From a checkpoint of a small mixture-of-experts model trained on Wikipedia: a softmax router.
Below are experts of layer 5 (counted from 0) of a mixture-of-experts language model. Rows are named router (the router's row for the expert), gate (a neuron's input weights, with its number), up (a neuron's input weights, with its number), down (a neuron's output weights, with its number) and show model dimensions 0-127. Each number is 500 + 40 x the weight over its row's rms, rounded and kept within 0 to 999. Numbers have three digits each.
After each expert's rows: a language model's description of what the expert responds to; "comes before" lists some tokens at least twice as common just after its tokens as in all text. This comes from a sample of Wikipedia text that the model never trained on. Tokens count by the router's weight.

# expert 3
router:512458463522497513526489459501484485497506540512502457516486405485477467422542507479529449506555470452493509417541503513513538465477464480534505451418537564590539466561430474490541529592543506546546439462495549559529561543419461515513479568446419474527520486544453566514519486478493479554501505482491547445547468453523497514476550518455510456454538544526564563453464508492561513469506
gate0:516489523446531522475577529522416517483477570471498511515466491496503604444569500479545540482443491487499466460533484449487457484508475573516475472533421480553476510483510461503467549510500508554528436458461573550514563529503515491495505549390448485543483528466604548489526509542474426526489499462476556481461505515553482519443482481495526436445559532463519463490444480472542580431513
up0:497501512438469552437515494552516476546517486404572588520489488436482531495568533460588507432527542533573451537484435512463534452500502511519431468479539461497448526448508510471474529507443482503458447587510531526536498496450536497438512513449514489467487544416547498510507434513506528478440540529507463522413516521492566486457508457510480434501576437500488459522510481416525499505514
down0:492505529513517479506509547521527538504526508463556492500447542511497480507516515561515452497470539497541536452465514418501437530487491507430584516519398452568447581503571482496477449500432565504588512424475419533508537477477490503577537555522414452492538496484468499446580467536534439450489537442517462525516503507549461423452456505500475467484464537526530529546494458499538464480480
What it handles: Articles and prepositions in events. Short function words like a, on, by, in, after, and single digits, often in accounts of violence or incidents, e.g. stabbed with a, strangled on.
comes before: " |", " the", "–", " a", ";", " m"

# expert 18
router:540422430545512487520561427477510538492532569482507454545482476546485526475525527516546517518540479498492540476546485459510537455486451481559527461454570546525547456541468497545520541541523486513562483480499565560521570577455409542512450516470495453580527465533459574542538517469464469534536523490469519466525507438564485499468548543464547455433536501524550609467469510512488536482487
gate1:558443487498604519557522420521504529487520524489511415580473468547482492422535444511460512480547537521516483429497510471512506509494531537467540452487509516544566471523453428527538542555574469550554448483499513538498475512506510483466442496459526423560511439516505573497556546524497450508525451515461502523521482521525486520558465487385528427458468497596522532468465515466473504472513
up1:441544458485418512481464570428484487493489505582505557412528453451493539529467521486574471504459467501454552535510560476536477480521448494521523504461516458462389516526547531457494443462455562453430548512496538493533514483519457524496532526529495552436496510491483451533466461511457522545465546441558512474532551513480490484429573520605488498553514528462484456467531577531515490502463
down1:564531507465585392509439520437522448551472516525470464469514512503511429509435516527516513476535494454494593510590520433551478465512459478485519515469520440454504475527514486495509488420473522491490472531536461497551500398532436482463548509503465498525459453585472474518471443499504513545476559538475504529517504464467479524430562525480478515460464528511444419497511538522544572497411
What it handles: Prepositions of place. Prepositions like in, of, at, from, during, between linking nouns to places or organizations, e.g. office in Medford, Parliament of Catalonia.
comes before: " the", " ", " a", " M", " B", " his"

# expert 4
router:569438469512513494516527467476431534526480526517455482498494432522471493454570483477506495525557486500509548456510497445534506453452471487524532445418582528501531446567528474525480541552525550533570481455507549516575552573448434515527490574443467421486556486522474508552507500443485454514528490507434496496540533453508460517493508529467546455451534505551579589477465547548513531434493
gate0:551493509506427430477546527498479466540522492533487489457515512468521440489552517516448462427534575499499453443459531517459439561525560465438522446469522550520583470558559541510517471417473533619559465457501519507511459545480518453533510553423509484490423475462491515507476561503508477534589453511517474494450512529480538500524505464494513486500531453500550500557474439474453509434559
up0:387500500443450473472485484541556476456523481581537496513436476508550451515662431514528499452547532488517481494502473533466552495522439447577496517461451494545509467503486510468505514522519481517538414503466421466486528453447523541514525487456499489528638520541469551466456513480565478504440513494447542487474471502517502550539568488530498458513502514459498495501474490480543480489523
down0:554568498519487490493574513455492440534507518514514509564493526482503532524524527533521533568483542549437474570482558527490489527532539462509443480475594458463491587535568530508473461428554511542449562477507514538577511560532516454513487541530534453510468566558454527437516520461498542464549550507526408518459500480561423523442473457467495511453499449528521508549454519461494513457570
What it handles: Prepositions and quantifiers. Function words opening a noun phrase after a noun or verb, especially of, at, a, two, several, same, as in "one of the", "buried at".
comes before: " the", " ", " time", " a", " s", " c"

# expert 37
router:509486487528570484549521473507473536502420522524459458538476462576483498490519478511541460517543477499491551457505489481512522474491452505536545518450508554529493442566508455495528510564535548584580506451445514522564521531468424538538461540442418457542513469536454515519517499519458422537500490481435539465528515506522441517496500530470523467450585560548587559428475547563545562489481
gate0:483466461430494531523529496535474518471513534469489537509491467506476529480445419521540430497496552496521482485562507449448569540488491492608491528455570474559541474499477460513597540565516563513530489410529525523550535490507471516571451491505488520562466513463459551452470471516465480553470389461439542501606514502522482476478511531465491500538419466470448538460493500511503520490433
up0:537507456565530509522482419470513528469468534522463459493487540430438562435521532423514501517507459470498563414535497509578500464445459547493516478480512569484532507494416503533438522420504477485515408544456541554507517450494511454505483540486481478479576491515527578505508568422495504536551499495518512446471491493516500521477520456471533433458538545502551495578452516434505467437559
down0:511495469524511554493566507506492365484520461533523432452470524474484533499522483482512552510568492441536593547512584563519471508448464468505407525533468504496460438519474519538477495469489464450481456558443554482516536516567468525468507589548552468482534538474503508516519561511454602536517548448461515517451465487498498560448515494562456457501484581523500529511465485478554527507509
What it handles: Clause breaks and connectives. Paragraph and line breaks after sentences, plus clause links such as was, which, that, since, after in narrative prose.
comes before: "-", "|", "==", "===", "The", "In"

# expert 15
router:561438434507531488558540487493443531443514504501472446492466429528478520458503463508518459525513504447489559475463527495550492466440494516524539450457523552522553402571464474489552491496551501594556461473464539515550543553495450572539471556477452440559514449505498519508489536481459450569548482471500531448555529500502466506484559537459493481441531529514524541463474531495545605472440
gate0:466472576470493574547520432492477542476483475484510537551467540551381530556500468517502488458520476516475511529499531541519430484505508511530511460507475424423574539554484464493505513502502559501498469427436553509451531523482535522489440533516510536516553478553484476499509412459480511517485431448471568460545573472586443488502563566460452498534499552540502497491518491531496513538401
up0:548486463505449406461458464467446556505512534451424421464506401498511489447508455421539494524585511492495483512545475437438555496491468533481520495442533548536532507478432420539513559556471505552476509489512538508540439453539457464536497451457491487471485513555433548519547517494531438513564461533495435487481440494560502534564470511512531494467491472528488563486448470528499482478548
down0:437512524511444439491537506482516496501553572491453456568551505468459536431440464498562553513553477459443517532534519526560477499480490502465566439530488513501507456511526404529507546507529492515452534458542533481541553528436473532505497418500515519522451502550556520537575511486495369502569524508525496398491502421486480498527519433495497550510473477503564467525468520464526459517559
What it handles: Plural endings and sentence breaks. Plural noun endings (-s, -ers, -ments), full stops, paragraph breaks, colons in list labels, and clause words like that, because.
comes before: " The", " ", "==", " were", " are", " He"